Experts of a small language model.
Size: 11 layers, vocabulary 8192, 64.4M parameters.
Below are experts of layer 8 (counted from 0) of a mixture-of-experts language model. Rows are named router (the router's row for the expert), down (a neuron's output weights, with its number) and show model dimensions 0-191. Each number is 500 + 25 x the weight over its row's rms, rounded and kept within 0 to 999. Numbers have three digits each.
After each expert's rows: "comes before" lists some tokens at least twice as common just after its tokens as in all text. This comes from a sample of Wikipedia text that the model never trained on. Tokens count by the router's weight.

# expert 92
router:496515561548479514514504484476518538490477473504488530477530473525521514511476487521520514501533441530499474492463480479508499552517511490478508501546523490488456472471559461501480485510493485550499531503528518521494520509501486439498518491530510460522517478510507517522531469532516496542532485464495546500477481446493472492543512507485446557504525505533501501469476497500507479471501454479474486492534491523502508484458456445517524494472518479529463501481514497503527463469517503499476497478512460496466525470502488492496499489493469474524477533479482511492534483500486451511
down0:501490490494527513471505516511516509505510489452506518507490470528471479470486513496506460503539498529486512509488494505470495549535474489499444465579468491476480504540485502480512530536515483463522489450487495500480500519525486511537503496512530467515502485483509507498493526569528472507468522518521503468508453531535516530509483533523508504475512504509459490447537532482488483522539521483527483483498494530531486507495492538484499487465494472487476519490537434480461474490533513477512465504501494484543474533522502500443494528506504497496514462499545498530527485497494456425
down1:478447526522514467536558446496501511525510521503518478499523491515510506477495514494492488486441540510480529464491492482535510481529540492485555518523523503535503536511502531505501458473496482532502500556474528490452496512510510495462488520549454511480477529528516504471473451496481526526476442509518525513508491492469473534512488560483514467506469494518500495476512518496510489479514506510510528519513509455511490502494454541451469485477459515475489511451509503496504524494489471506519490503513485523495497539521512492487496492500472473421502508493539495536530501478557479519
down2:506509477501469478503518495450494541503500509563467481496494511487481505490517526546518496475476497495463472488503453495507493478548492491466480491502533477489530531506511516475490490464527491524477494528488556503487488492515509513487485504515502530507488494481508489557503494510521502568531514521501466505357466512532522488511473498499493538512508494493494477478507497531481509520497480431499504477513507498506521508525520494526555503507474489507492532396511503515500511479511524486506451486482507500493478512459509511522494485511506445528493486505508485506495504502480488496
down3:463515477478478525542496539444526485496514496474541494512491464513486487518478491499515486531505509467504495525502523490480474505473490502482498502509492514517489452462475497557514510535487451480488529502481483468466507509498490505517503523431441512481484460494512515503476517469483504544515498519539510492497511472482484490527507512523481552527532514494536519467511492499502518513506456459485494484516514465470535510528493503438468475527542498509456548479473538471492475525514478441527534484484482518534536512491471458529520541539497501511502491534505484519509544495495482442
comes before: " |", "\n", " /", "°N", " ", "°W"

# expert 93
router:524478482516477533493495446502515481558498504478492532483509484519506457488504528492457467533543502504449454511516477529522519504507534482475492474498491543480487513521488478467515538499517499504529495478499525459487433514505512473536467505506488509483515511502506497508480504518505448460518512520500497478444480508482514492537479513505550507527527497545459474511510517469498503509556521481503484527414496502489536466504483524489527510523523480500531478518499531514492505465490485471505501465504481507522532510507520483430460512493492517488505483515428544508502496492465455493
down0:516447476473497491513491514496478497525487527530488454495514495492555541499518476530522513521501543465502494469493502545526493516544482529539533484489508455458497518455521511502494475495467529503535462514482483532501462423472517495505506522497496512548473494451516511501502465484521494482519532499492486478493459480475492495537492493528495506495481546465522518493517465498464534504455502498477509516510474521525508521521488509478510518489497498478479454514486457493508436488462511510498497484501474444519492464532487492518551519507497539493460510494541491512429497539476486523
down1:538541566528514527524536504512513462531497507476493511516550509580468497546528507497493508517461555506479495474508474529453509461501517518507501508505493484510490524559514483505491507517525464512468527552505477493486516493536515501509490484465481485497536497530484498486507492507510499524510493518492476477449534499471490482500461503511489496493523517512488445507470474495521532472511519463495517479472516506508470471493548439516495523524508458528551529542484541489493513505478530513512486453530530479517544523521523497485525546492485494489506503520493500485485451527515461509
down2:471500506494484486473533484515511454517481530502547491538547520463495471492460473526571485526495482519475510476476499536478525491488503494545520504514435508463523525501469516505494500488501495517498485511514530532470499454515538474492503478513477523452469546488498514476525505530497429434451465500460489528488517478476511487513499491548505451499507531514497484524509474508527479485497521492486497503519512519477521508498536489491479518488495467498454513518550518518502509444521509462470475516457488526490500542532482478491483475534543490534478493511536508483507531484487505508
down3:488500532481513493465503542507538493473502521537499482486501490524523488499471511481518497466447500535503510511489532516529499524525553439469528468473501519505517528497517517494496486444487443469466556528488554478479487506503541491547492490483491508490493523505494538555482494518476453513480486486498500515499513493474527477481511465484493506487484501480521448499505507511492528515505556498466518487459509528476524429529493503493510468511518539496487487478497463484509462465489493481523520502513515476538447488487487562517496501481514494505470500541501484458509465564467492504
comes before: " of", ".", " and", ",", "'s", " in"

# expert 39
router:532473474518501525493498489509507482490494494482530476513503486475519495489512504504532461516472478505496518539527454518518510501476463512572503574439496474475509490495484493478470532469508494486479475493480486501533495532509521528507538519470520464490513501488495507465461503485511484483477489521522508490507480490482502539479495572494460533499527495563462522521513487460472480479485474508499538531537514498479470492500463536515474523517519486499490517529508477463489516525501546542491520558484466512507461531516457508542529532525481480459493496545472518492488528485467539530
down0:514486488502452520531502556551524479535502543522497461534489471512483519521462495466470489474452480488503515532498473473513506502513521505504475540504525510474507483517538498497531465497509528450469514443475490483491498485511482501493543472517469508498491486499526446484503469529527505476514491461480471523529526507451516496467506539479503468536541466506498501494525550484471496479517491474513485498517477518495507449480504446483497493523443482491486518520484530512536541504515479499495437497472496506485488488483496492515559460470573511515531483471493518498497519521499503505
down1:500506516497505497551476457504497482489512553530569465537469524528513524465440510455498517493495437490490505506510495503499444465498523495536509509499496491471537453481490480529504541498529478464509509530523521527492482458482498538493494539496475494474476532473504486506536521493489494514490487504502526513477470455531505476474540547477479525533518474492523511488499500528484482482464495484492476460538464468565465514515521525479503527490515498492497510458468524501540489447508488452485474537465498497484466524490515478511497516475506533515498485521504482491500495508539539523
down2:463498449519487518514521503496484421492495485530517524448491512469455509540492519527512495489537543479481480508469507481500489501466495533455490516494495467487497497473512528478501478495507497524498512516541425477481507503506528494506537469563491459485489498506503465495502466450537522471514529481511519513474414461515473494527470502503509492499482529513513558497541490496515539458492501500529515515499478472490516510490464542490474486472496465507494490497468465481478532501497494486521515548523487482525534499544508503528503464491471493477504546493484548498483504516495524526
down3:488467487530500518510453501490555505513516523474572516479527534490470509487457484523528504520444482473455519491523498475527495481506489482496568496495489457507548478514505495461478537461523452532477461505516524555497495536505521455467491517512531481526504477478512485477492545474473465504493512465510490504509502471542461477504538485514499548489493534487490529508512500498441512518513521528492553485506531512530477512485486497475463477484500480472528510481480484488531498468493492497485519504539497461507521535490463501509474506520506460511534516523484486527497449488500518512
comes before: " the", " a", " his", " her", " their", " its"

# expert 6
router:453531415477495495524475516473505506537456526568480466484499476493496515501459498516550465457541541485536476477511525527531489524542492500533490515541535491509534528506512549480504516470485507515473507488509480498514519476509509486527505504498506492500554498537510470480500469523520514495488529475508472523516525503486495521483499481451533488492494504522512463472501507492540546460547464486566470488517515557502499482485562526498507510490490498459513467506485506555507506513499525528492495488502515505493515494476503509510494470516499487547488517520481492462490537502539503520
down1:479483485495501491482498502525494431480508498504482442477457458533494496456494531496521556494508497487498510478491525478473490495496497505497524454548512549519528480470487532511531498473471494491509482527501508518511507543482498443500539526509504518485497490442523493491484517503486501474493510512509474487503491510478502553493529501505500521481504440530472487527471499521506487531486456469532473481504538466536487496516544495544588494486505527479506485476491494506469465526483533491531456498521520513488522481475479476516475517480507471477495470493491509543561559512519532520
down2:514503464520499491482467502503522482522546481524485485549473519484502472471487469526498467513496490509538470483505505481533488496526469432523481516489515534496523526477477486521498504514525535483498486530501500518479483507510478481517502560482535487497515491523514472514517477478526522522484454500545473496509497531469487466508467490502491511556489518494534517525542465425467499511519458529477526469485490462463473477533516546518449518500530466517471490498489516484495523488467459502483473469507537469528483517500510547491440468485485495523560483492496450512484522510530512492
down3:541484480503470494508499493495485510493493520473498472511469528490516499489499482462511498529506509531503479494466506528490507469554500544510468490485534514545503504469509506505470501489552522527521495485493501476504512494505459563511522500528490553500479453486502490493495539481533518508512479567494472504552525503544446447523505495532499505503512479508481543523502498511491507521517483489453504529511465450486552511516483530453514509472435464518515495534456503505528473503531510537511521475496511491530524515497473526524507518467531524460517479471447520471550506492527502534
down4:495489493475490480504501526476519487493481440503480506438500500477484556493482510480476460455492561472506503520481500530487473502525503502504472482487520504506481518499479471469506509516518464529480453541525458481488502516538488512535457537499508480503536439490496467468539491465494509489508515480515538484517497491514493519493481491499475474465501495482470525470490506473500491484510441475497482481493539470506527495539509496493446481482528448429542486481547524453473484485548494507515527487488479547467517467516514477476505479503469504486482525480435507504491516483517509498
comes before: "ers", "er", "ed", "ing", "er,", "ings"

# expert 15
router:492552527490479559511466506495493491503536512504464539494510496507538534515508494513507492525511500502516500469547499470501462456543509496475477538512467509567472490434523496526492468469476492496477497524463496540461479478483515458468497498513526536499513479493496543527492510513500520534495503460464536541508455550505479470523512528455480480525482480472527487505525505508523510507514469461462462490497503502496537452513479528506536493522510515516489472509517475486482474515484490498478509534473512482482505530497489464478548502464476505489497470438494518530466505543468488515
down0:440520524468506531479458467505454503459484508483507494473495532507465460509495512518522467475528481488513510515499542488481574537509463525515514461511532500504489505504529499500522533482455503546500536505475492504515511520504482440526474481490513480489526499505530487534548517503474461519523543558487493480477498518478494463516533518508512558524476527453486489444487473477502545477469467553473495507491489539462501482463490492518518497510488512501479507478521498513472516522450495511505471553479499535500514504480513503470500467505476498496499539507513494507478532499460477521
down1:495502486516535480515510535481485514460476449488437496472516470506457534537500532492481548515534555484460504542511512478488498537492481516542521487427503509494479466511524520501505471533516495545503500496500501477472496492525530487461487516499520467505466462510490459518455515544489474491505455538497506452460476526538543519462496463487503477508488510535431529500492490460488497481485504515522492512483494492537505474555512511499489434487507478483479528504530495529546482477526502521512495518507495504521503513494531453506514512501503510475488491530489489502534509491514496461
down2:536489488513541491485521526561503485523506464456518481462560492472495477469536464548489490508518528507522521518553469486473492487506511508488497529508511487550532543554486497502498498475498493470478498487519454503515482523494521489461492497514474463498501481478480492490521491521449499479465519515527472468485491506490498530474554449479448497504516544536470489521513478539483539470475485482529524500477502497458490503491491483505467536475496486525489460465473546526538451497475504524497523524482483533541499534511476537510495480545490456483502514485504498474488514493513472491
down3:508515515477494511493491494556502536501493437474456505488468531457486470471504494496513535489515520506524537487559518442501516548481466497543485508516499521485510489497447448483430466487452471467505493488517522473469526539458485488482443484472492485505520491508530508504495485493469488481455530488526526529469505487477522470439496499467503486471504514485522496503485510437492490499500499497552543522485466517486478536517457493479510517474514516497489508474479485509508494497508503508506515511451491534489471478527476498518473489515484527489530473561467507516487512491479494493
comes before: "2", "7", "3", "1", "4", "8"

# expert 142
router:476512487482500475501498517466518507444444506482458488511498486460510490495481505563498485517459522500498499489493544495510477455527463474454495513540486518478482475489505466509515436551494509493519544467485489490521519498500486505491488516541524508487459550528530514459473455504516538476492510497498492526497508527492457458513500520481491513504486521463459509449453469522469470477524455490481489458518516507542516485478495481520546540498506553507518471522489499525479504542483467509521510530524464504506538514496541506480510490519487490495495496443492536523494515471496523523
down1:483507542490493497519497514458493484530518481498423492524504532528500496549528498491542506518518507527517551483522506483456498517505529513495498535472504484499499498521546507454480470471442498531486526514477492456504506486446503515486474458510488505542478526545512519512508556537487516502504502525540523528509518466504549478499495514502519429482472492470475480510480479454503510502507483473500491487509471503528482492507458538462475472520497507502526497513486519518492520536518507511459413539474493474481478456506485477501523474512519505491494463497536524493521489533497486519
down2:556488543551486444460490504498520518524484523538507514476521482454506510553511485525509463538539522503543491497538501478514461494503514484541507514536489478512535473469498490479511518527513469544539519498528518449509506505495477527527495492501484493470450483526521565488500487459520473524512491507505456524516496489508486515466521542473519552486477503493514504442520497468502523510515522493567481504524502499498487519486517514522506473506513486560524461489494501476514523521466490484500549512500517487511528501501525518481533485521468495504488530466550514460489534468500509496
down3:506480478482530459518519483487512487501484543505499517518514500489504506509525492514496471484510482500523522513518467532549481482489471507567508487537500511483516453572463512495537431519492456536554470480491508470493470537539496519492464458484508520553479496526489552481504494485506534501487495534486451521498460506515499491492515536484507488488481518511503509500466532522472461504534513536514498488491547451528493510495444492472523461531443529505499530495528506463483479498457457508508490507501523495522483472471480505502458507496527485511534477514504489496523533491516538490
down4:516500536499535512530520493463531484491520522525521505544497547520502463486515490475537498516472510464513489542462510524509543510484520464517521494505524491476535437527490503490449533486492491473503501544506470475494546501497527492527507510485509482521503513573519475492500493499496518506514491544482538506489506431511489492549511489470499483491488484515476524470472476489515450531520463461437506522523550495484509517509506483497487502489517480477464482461485487520512522450496482523490540542490489541491471485513514478535511480554472489518520500511503517504537485462520501560
comes before: " |", "|", "The", "==", "=", "==="

# expert 157
router:475463489523499509484466531486472547469501462500500494526512499462496487492515528476516464463456523492515512551499513519533483498469464485529533526472524463532520486542479522498498531499518520490468507508505505535522503495498512529490506548497502544516506482503475520470504506447515499465506475533488490443538482467476523522526531549496475526480487490492484549518510482479501489487466472499503506540491473495476478521484521471497496512501498496500465523489537497479509422498543509535486531555483506472513469501514471532523540480498466477525501523549452464500483496531469541465
down0:548503463508501484492476527477539540513475545545524502515489493493477519522515472523485541483454513514526496491478512518522503440541550485505523459474501530565521474487521490501481491499464501468478514486509529495480523502487494524522521512531505445488534486513476496517539531455497489533545518473509552488484502475503488495492475473490474543510494513507523547545502471481499570484477508527521508515512497465489492539506487531478485537489511487502467494515498474490493499494510507441438513503485482487437478540480486510478457510488455500492483500468529488485512475488532486509
down1:499510488477485470477522501524506494542485487494469512508571477539510507492494493519513485508476561509534542505442467489506491519481450511536466511463515502455514482548481485431509450494512543491520507501509516501481537521528524530492516493488509491514530502544524522490515455489521475545524477501495499529511545549507493530515469466511514446540502492478548526500536451520470514507479500478534506523541504498518502464537526503485545500512498505529484490495467492476523471463516510501463506493488528511492469494491502510485511488522537466512558525520464472512485491499509496480
down2:478505468515524510484549477476546558463517528512558525516456494500493462519508490488500470505483510518470516492490474507517528486471504477533513487492487479524498557510546551512474546476467490478508523488512458519474514481491550480460517445499514472500493460480502466472487480488475488478510478510533483520478489482467482527513477475472488526482495470486556520506446472501497493487473487510529479518508472520476485517497471477467523506532494474480492446494524523461526489462513492498534525465512497518509482530488474498503488448528524486519500543532493462513497456450480507477
down3:495470506525472489521545547488485469502549492485469462496448488502448475502496515505500485472544534455508508484492509502494528547534499488438498489499517468479493529485532509487434511506571484488530507507530509475490480479488493500487489505498511506478472500471489513480506521497473484483512460485502498478525490444432511504474492523527496513486529501500503515540472514556503486496484515526470514540457485493499495457518519527544525473452476475507493534457479532516472449500499509480541515494503485460531504540541496516495520497533505526506502544509482480467488500548507493506
comes before: " the", " New", " a", " M", " B", " K"

# expert 29
router:503521502455477531529497504457510473477504476493478537491486486485527552482517464487452518543523477520510510480508521482489467465502503477498461534545471498499448456501491514529522493499488535471520508513446488546503478487466474491509538521517518530512527475527469524536522502521447493522502525463487512528501504511493470497544536503476494425500482486482469497494532480517459477503501520469485461456505530511467499478477517516529529508485518543528501486498507449524499506484472509499511507512511527499500484534491475485488563513461490510516496490452453523516481512538487510544
down0:506559488502508545482458484510498507503492471490492494511501559508462518519531447505478526504515470515513515508510487532545522489467536486479466440475526509540488553482491514505521489462517490558488524516540514509491513491490497508531511487446503522520541485502508512476521495459514510471518505471484513450502467504502510519507529457506519507530485514462502507506524513478519473505480466509501515506519492431526540486489470496532479520522507458506544497493473483494558440514535527504520542485444503529494507492459462560486487524486507488519508501500455488520515511519513501502
down1:523497520498520473514515499521490557512510497494601468490494502525510483499430496493498530458505507510511520525530488477510520518469513494559502507473478560527535500523516530499485511520466497523468517534479488475480529503483493532534487512456506505548466525479520497487490477480473490479499504507489537484520539515491485499483485548499528469510539483488529489509471599538474499495506465476503522474481497511502497532496497475460510452489532517492501505441481541497481501494512498532482521504472501487518499496506502533497485526515518510479516473554557470507494507492492510528
down2:517532490507537491504494497484512471491461488500477529498470474487500499494505500491493506537488467459498555492486527510487492469485508497456461479498487499482439508533517497473529501521502490504518506508450485495484492509513563497556479524483479487488525515487477523479523504492557498520522500525466506488478475506506478528550466478478520486483466518531493548499476466489469507505501520503539472527510514475457505436518485489542539475437478499504500484469548507518511505478491473448508545492489456499555453521545478506510524510445503511490527488491510562495502512509521512541
down3:489519578509532496508453489478529465486506471478535525478490540554512499475502516517478504474477498515492520493512531525491523504451550463471521477491500503466434496493521519481511462491493502510531485492552505515510522506512497534504496452498470474473532540499533504549489465503457482457504520471482528554478485543507510495475495462502504505461503540541481500484489452474500505523473501470492512535498505517509522511494460507511528486546503508486472524506535568501547482524512491523533508523523479510500487528469473542490528490525518519495527470489519517476484501504473477484
comes before: "5", "2", "7", "6", "1", "4"

# expert 71
router:499486453495557504531476498441484544496476486482501512473504506466469455468482535488452518511513457498477490522512500471515500464525484500480506508498506464507482446508497513486471497515536460490537499482476469463504460499484510510481439511509485496470489466506488473491532496503511455506490522498546474476493525526558499517520469468514471526536500451499441495459494544503506466480514518522478489471495485469456474492492465507508502536484520501501520471489503525494475487521506524466458517540500497462480546466484535498528481543518497483522459516484500519511503483519557488478
down0:460494487463505489489490480496498498486484489477505523485522501507470468503473520477528523492504480450496475512485485476494507474516529487472526494524459527503504496455517479493487529500481442530489528469493541537464504517515476527526481490504502480486492456514515502515551529487477491540480467500479499508482515498504504564503526500501494526517487530471504488501522521514556511504490430509495500544557520451497512471463475510539482467471476534530491463493513490492492521477507463477498503494507507515517464466488504531499458448478531554502524586543531487500502483528549486470
down1:503528557468496506528505541487486497518494497483462526506507448550521498484471534536490527517536515503561535511474508532498486491503493483496510478490522535493544470477502500491520502465514544518482492459488531459564491486501479512506514517530511512508560499480499478525511515504504517508504505536509496534516519519504484493460504547496529418519526489495505496536509510440486503473481507489488468508526485495508482506502491528453474523515505520510475527521498487477456492529552489527500434492477527514490453495474489488457484469531499567496497484521476499475506514477451491513
down2:527491499508495526508501508494481500496490545504470541513474510500477522502464498534538523512493447486477515506502550511493492508436522497536500496497509518516514479446545498509493476501504487506543473480464477451532487516515485529531509478519493486520515485464507529478486477475489527477467535479485526509485563528486518506470535492498565457529526493524477490551495521487504540502504509441517470460467451497499494499495518529505434473518509497541540524541479459509477514519489492487484489494510509506502503507500520542506448509495574499498527539496489512490507523468480465522
down3:491508446493509538481507506490494504459533472506501529543500483527485520541519460475548477501499503516489497534484501536470528498575418500517504519452510524477496476538508504544520516515498504517479471496525546475542463494493471487471537520483495504510518492457499530507548542502480532485461502478505491525531498490482522562463526512488512470487517525511511474558486481500494509477478532509491492498518461461516480488493505471489548494499509462534494457517487521493516496502489490511475478480514487478531485540457504513538474475483504505475527465535486486444510489501487519515
comes before: " of", " and", " for", ",", ".", " John"

# expert 8
router:543512498452468530518470468524528502479480489505468483486519500500474481525494529491498546470492505495484473489461484541474497525521490464426529488510509552499494487523519511503487507501494499525487535493514549464504486533514499526502463515507460537497538501513555473523502476477515506492548506528511506522509504471467483531483450470541522517512507452516467496510491467526479486524502520530505533508532486492524531500484487499480506532479527466532510489461525433484467514505528499482511528488515532519499516483495528522454475494518444472523506572457514505507518469459489510485
down0:536483537457458514528513501521503498519492467511514500497491518539473511525481506465567502478513491498487530479514541473486469481480488470561508513507492535502485503491498472529535507476494517513525483496512512504508543508525492525534528525500494529500456545529515476478534454516542491512496524519468514506532501546500523521491503498521517486492492533522495524514475494506463499545499481473509506443493498490531535536517516527515499445507439509485493493524507486504493517502511517503486417481493500521549470486513474472482467547499504472482479574551503520441522503482494518496
down1:481532464467456496481532443483500508496526484478462455515460504468471516479475504529539527488506459480511540478554493497502529455491530479534518521466454486476511507492481471512479441473504496492526507509518490451481508489481464480529484439486548478490536537467487529524495494489493480506481458495498508493503506552484538535471489511559509460506453505533455480454525529474493467549547485492506501533488478472493509479540487502476491479489498494548462477500521473487495511504517493483510509504500476529490491518500510492499511501519485530467505501536504478517522514477483473509
down2:546549480473454470465519513494503524517487540538515503510527505513497523507503520458464460490498488542479532527528486529497487530466512489486483498486534488467541560499521489444515504496524492463486477526515492462515491452482448494483548504487492484464485522491526469502513511489490528475488515506511515519493475529515476502476517521489479483537490510500551528494523513478523527495469469502502494484482479486488509451496495508522500503503530526476472499478466492520446533452459525502511497490503474525481558520516526470503529551508442533534525544523535489525475480468499505470
down3:488538568503499494540465463521515509478524533491482492467555448499552480555506521480444464517504482505524505507507504528497456516489499536455532518483470534511471466504537539486482446473489502527496524508491473517504532529535513507477530492504473522498516522467517488521507499478522486501495496518502482483558514515463471514485482515521464482500474483506504503495495512467518550524460494496563510510507498470492547525540553472459509501535501465492491527474525542485480498529498505475494455491496472495508513532492513473478510521549521528508512465498524505480486475527499486502
comes before: " |", ";", " (", " medal", " Championships", " medalist(s)"

# expert 143
router:502533455528474481505450490485552509491444490524502513531528469493495448517498456439517479477466521514507522488478461484496477494523491511473490535505442496501494491451452477524503480516516470509503485463504526477521520504498488534500511508527481521476514486498497497526519461480536499504535515480533520473511509501476459489477477530473530540474487457492486469498480516515511524504511536495538541503506510483513531505493497473511464514463488504517526494507516537545510519546441521488478482475526522537488472536553492529459487542494510478510534553488486469472471473484505525496
down0:460487553515502423462518458509537501472518514487507466503554503512474467504509433512506519501458494504513480506488510471522525501493508548491532444492512545471506519532494520498514508501478491512472477523504517538520514465497524477461530523480536493517520481509532535458513481473521511486444531517443503496483480518476489469533492507522484499536526528473515503513524494482504499460487509476493491477481419487483517497530498531488492465499513491486501512533506512496524504476506490475476490536476500506463475486488537499496467486535521496521511487569477525494465553505536488500
down1:460500508501531487477501510509524547529480541501549493482469526449545485504475508497527498514511486502471543490496446534477501500455501496532456502487509475486490517513530531500482532515439521510503550477522483492464488486533473468521488498483449488505495476543547471494512480484505478469520483518498509467492485508517464506452560513543468490505509520499503527491511499526506478500560463492503473498487480487461473485551498526485553534488507469514482494461496526509503502442497470512514493552533465536538479494512508514480516524472481517485494514496493524506529539462481485485
down2:496482522530482491493507538510487459512537509493543509507468483445443501485472517518451479498480494485508455483496528506481544456488520500473470476475472437483517480512535518505557489508509540445497506465489489510471469513513466483512497517516535511525505559510487476486513504523516500521492529496486511515510448508498504509484497479512475489513515491490504514499511427469551466542519538494491511501480542515530445482491518455465510524501515504531440507498494547489505525490510498484473477488496499526555518485513487515471475529509491499474521463545540500486499540522474488496
down3:483527473507466519533466493526505492532476484466519468487482513550541548469504490492474504490496561495545505497509512461510502537477508470522530510504502515489517494464469470493535494494511517454519535510546481474537484470500518505520504498517528457477534471511500511507541540512537476484504462444534531473471544538504486491514506516408503495519522505513508481523480442530497498496476508525530520485541478477487494462504525486476470483526507474502501475502502518458509494563503537519518502506504534453492472489501509511470518477485456493519484514524489508500461488508509501464
comes before: " |", " information", " /", " (0)", "|", " to"

# expert 82
router:547444479520479494496505487495500507471470496502489514503509507520494531512512461517524442477474520500475451534462499524493547488500458525497489524495496452498537507484499490467513526524474501513510526528480499522493496483479523558507553487504477476479492509501494517473454521485492520496492459534495486483476487466500511526490502536493501508504492554508524516491517495453470544491512525479480493541507496475505507475487469468487466471496468471513531534521531493506534490465485449531449526530509493532526485476486478505519489520474473438502470484541491486480555458547463541531
down0:508523490515481460514503462472503483487552532495556509453472525512480516513526467518490453522513483496510446496515477485517519528514499540494475524539498518478538555496534478492504551490504475503502505488522494502471489527496505521483531447538523468514480508485522525515511485513511518479515490484530530519475505524558485499516509522490556507502478551509488534477504460467489525458497495552507505511544465503465525479474545484476498461478519466466526489527485478528484492484498534548481479539492494484469466487467454535534465485540498483492497474457515489509492507499489508478
down1:494534516530521492535484489505501489466486464524490525494502483467481480485533522484494488475478491473435511463478544518535436478484498505484505514518482485491530524549526524515480485507511477495500495497507512500489501507438496521511539552485482475514471487464524522457516494510484482504462493476516513530554492519490519497511524493506530537474502512502531542499489465515514514483525492511492500517511538484456524530501489491553537544484509491515519496506506505510502491538532509487449429479466493464495465507478488542519523552453492501533546464493507567495487488497554514482
down2:506475466477494466504503474508538537485482499517473511510494485493468498525458474503482457489453506514481525542481520521506511480484509497469520506498478529503477496531483512489497450512498481506492514490486537493475521485530457495525533467494472531503496502505535478509482524486506557487475516536500528524540458482520472517572549476474483488468479561498511480508499463459475511474513494532519525476495527542484522446485516517504489528489508508522485469505479482482542495554498482529482541490451505482551480485503530462479515475533470465529469489488532440456502498492477498477
down3:548539494545504503466490491522482498489525514468482509488486514492476517469534521504526473466531514512490491500496545473519521477454453539473545497535509542456480528514522517487488496473505495524519523491497459493526485500527497476516495489503443529510516395522519506495497481474521509468525513444493493465567549529474457531496473512458533505486491518501509537449449509483488518516508491538488474493494469488459518492465487499522506513472510529525539490505545485488514504496502489507479495496500481529518494508501500489527513496506495548455461508518491470466495508498505493528
comes before: " the", " a", " this", " its", " an", " their"

# expert 101
router:497485471525480488484504505524499550474456463509496509517502463509454493501489482497446504491520508476533519533517453490480548475508491508497466516493544512526512506530508502534515518501497484461492531456547497477501464508500539446493529514503469514487482538466489469517468544500516489504506457552515468531477524521495486545499515502494521476497507513535500500495476471537512492542490513495486517528539509527503533468515506471511514452487521493514512524514505495525491522521465532515500488578508454471488558515491490509497538529522526535502519467457497545487494468503504464444
down0:496538550487539539511505497494523544493525481504521467489573513483521469537507460506540457517479492524447474464515510487476531486473508473462494520528512525481481520495474497525476505537518502493490465495479478523500517489460498532466492497485479482480548483476487500512485459478541506494471528508488510473516496493547479510506489490508487479478505533508414505456523451461493472487495488495523471521488485475463501512522484503521529517523456465483507479486511486515515479508514506490522474481458487526473522519536540486512495465525504451490480509483517509484447505554539522473
down1:485446495489524498474473505521494532490475474502558484493551497480540482489502450516503493508469515477500493493505492506511506531471534516508522486487445487480518517520470509510502538467499507501501524465496530507503481441460474465521496458486526517465463505439536523446503508482542513508483465503460500509499574522508522521513475495498500491458518512522502520508491505534515492477469494500529469542520510531515509506512502530478446492454497496447476490516505509504482496473493518493532467526479505510545549466488479484477525515506489490440484467555516499484465511501464468480
down2:507531503463499476496529507480463537492500454503549523500457513520536466510500519491463493526490500468506484461527496456490466459512511528503484509497517486479499515462525519558505497439538533509489519512463467482529480446519496485518513503502472480436462541507478542477433472526496458479479511505516522488489528524480503484499479472476501505511504497499500521499517519489480462485514535478503505448469516504514480533523465494514539518511533537495473497444523495535540509473479437537497487437518510479504492509482507511487502512509504515498465535525528503483515511518518498527
down3:458517477441481457499492483478502480526471551533497541485509467529500525507484478541503503512502505504540512496485454463478498482469493521460507485473474562526529523464485502515495509511513465522494509504437500522529524487497495506506499515484483483487506490507521504510474505492482516518511499512562473496468504473494516513480483492489553478535524483472496496487440491487494485509492508468500553480496477486482508517539529494504526520497490457509501570494489535511478511523517492507468557496512495455491521529470519457550514529500503495459493483510446526569447499481513497464
comes before: " of", " and", " in", " were", " are", " to"

# expert 129
router:462519504478505547538476507486530506534534493506500482481531467454471521519492496495462456485545501532523513504454497502523481512529481491482495527508509497526500480522485484492488481493475557512482527514457484431488466494520484466487491471505539481513521501541477478481523501505475470512491500511472496519482530521496531526479489467529549527481501520543487497462488534527485535511545533452518460493504472474490514495495487545499528511469525492456517506553509517528483461491469502491532524490508494489498527500486439531509506529474511568460511517526528510504525499488531478551
down1:508499524487487515491532516472535527486476451517487532526530501485520511533471497436479524514463504505538507466492499533518513515538547500488518508528544497515542514518527509519500529476493540505449442493516479547498522508494486530490462472427534469515484470504525513477526502486515524458478493501497501496493510539512534510476467437470489514487467435503510511531459501506517498488509518512510517523521509507495492512493490483453439527516509494492581489501528539523515529504467522523488517457486514482508501479509477505533503509479523502505535525489486508503535480494535476475
down2:454517481481493498520535527522498478499445509534524508473494474497491522497500469523470489511489430479505503473522503519473510554515505502556481514516458503505487486505541484506545498491471505482486471526516528507512495480525504448483516516492517521499501531472497506506498466423438532469499533502511473522519496494545469473477520488483453498552564534519513471562496495508525512489503468475505473492495489515500472482487510538525500465477516539533500489523492508503509514526528532512522460505503510495481455509516511536503542500490495520573459483497493502474490498517475459498
down3:522511492521510530539485494480529496480512520505532491461443499529500511519469514488500524436501512485520536516467475535533519445500534473473515492497480483499518533516527502519485507484508493530508496420511477539474462510490532444454480455454496498491490496484481467537535481532507462532481518505483494485509518494519476536495526536563511485531495527506510478523504497534484507481451504503503502502522494498474526519467545522554537486506496512529489498476528459505497502514486481498484468500480502520494494515482510504487513485541459470467492458470427487516515458521483493480
down4:514509527496501485516487523480506514498492478489463490481491510489540483510500530443483505531503574515505520420444525513512496499479473496527503553528521516479448514499481532463521493506517482490549455529489515410493505461487460526477496494474505510489479453497487480513516518480534542511517479505467470479549544488539496521475518523505493476496503534511508525457526525469487479506512502501495500483474488479481554472488515494464487522512463512496464516527466494507494529490524487493516477496497475499499511474476475495516512562530513467523483506479482507530456505492533499526
comes before: "s", "ing", "s.", "s,", " of", "ed"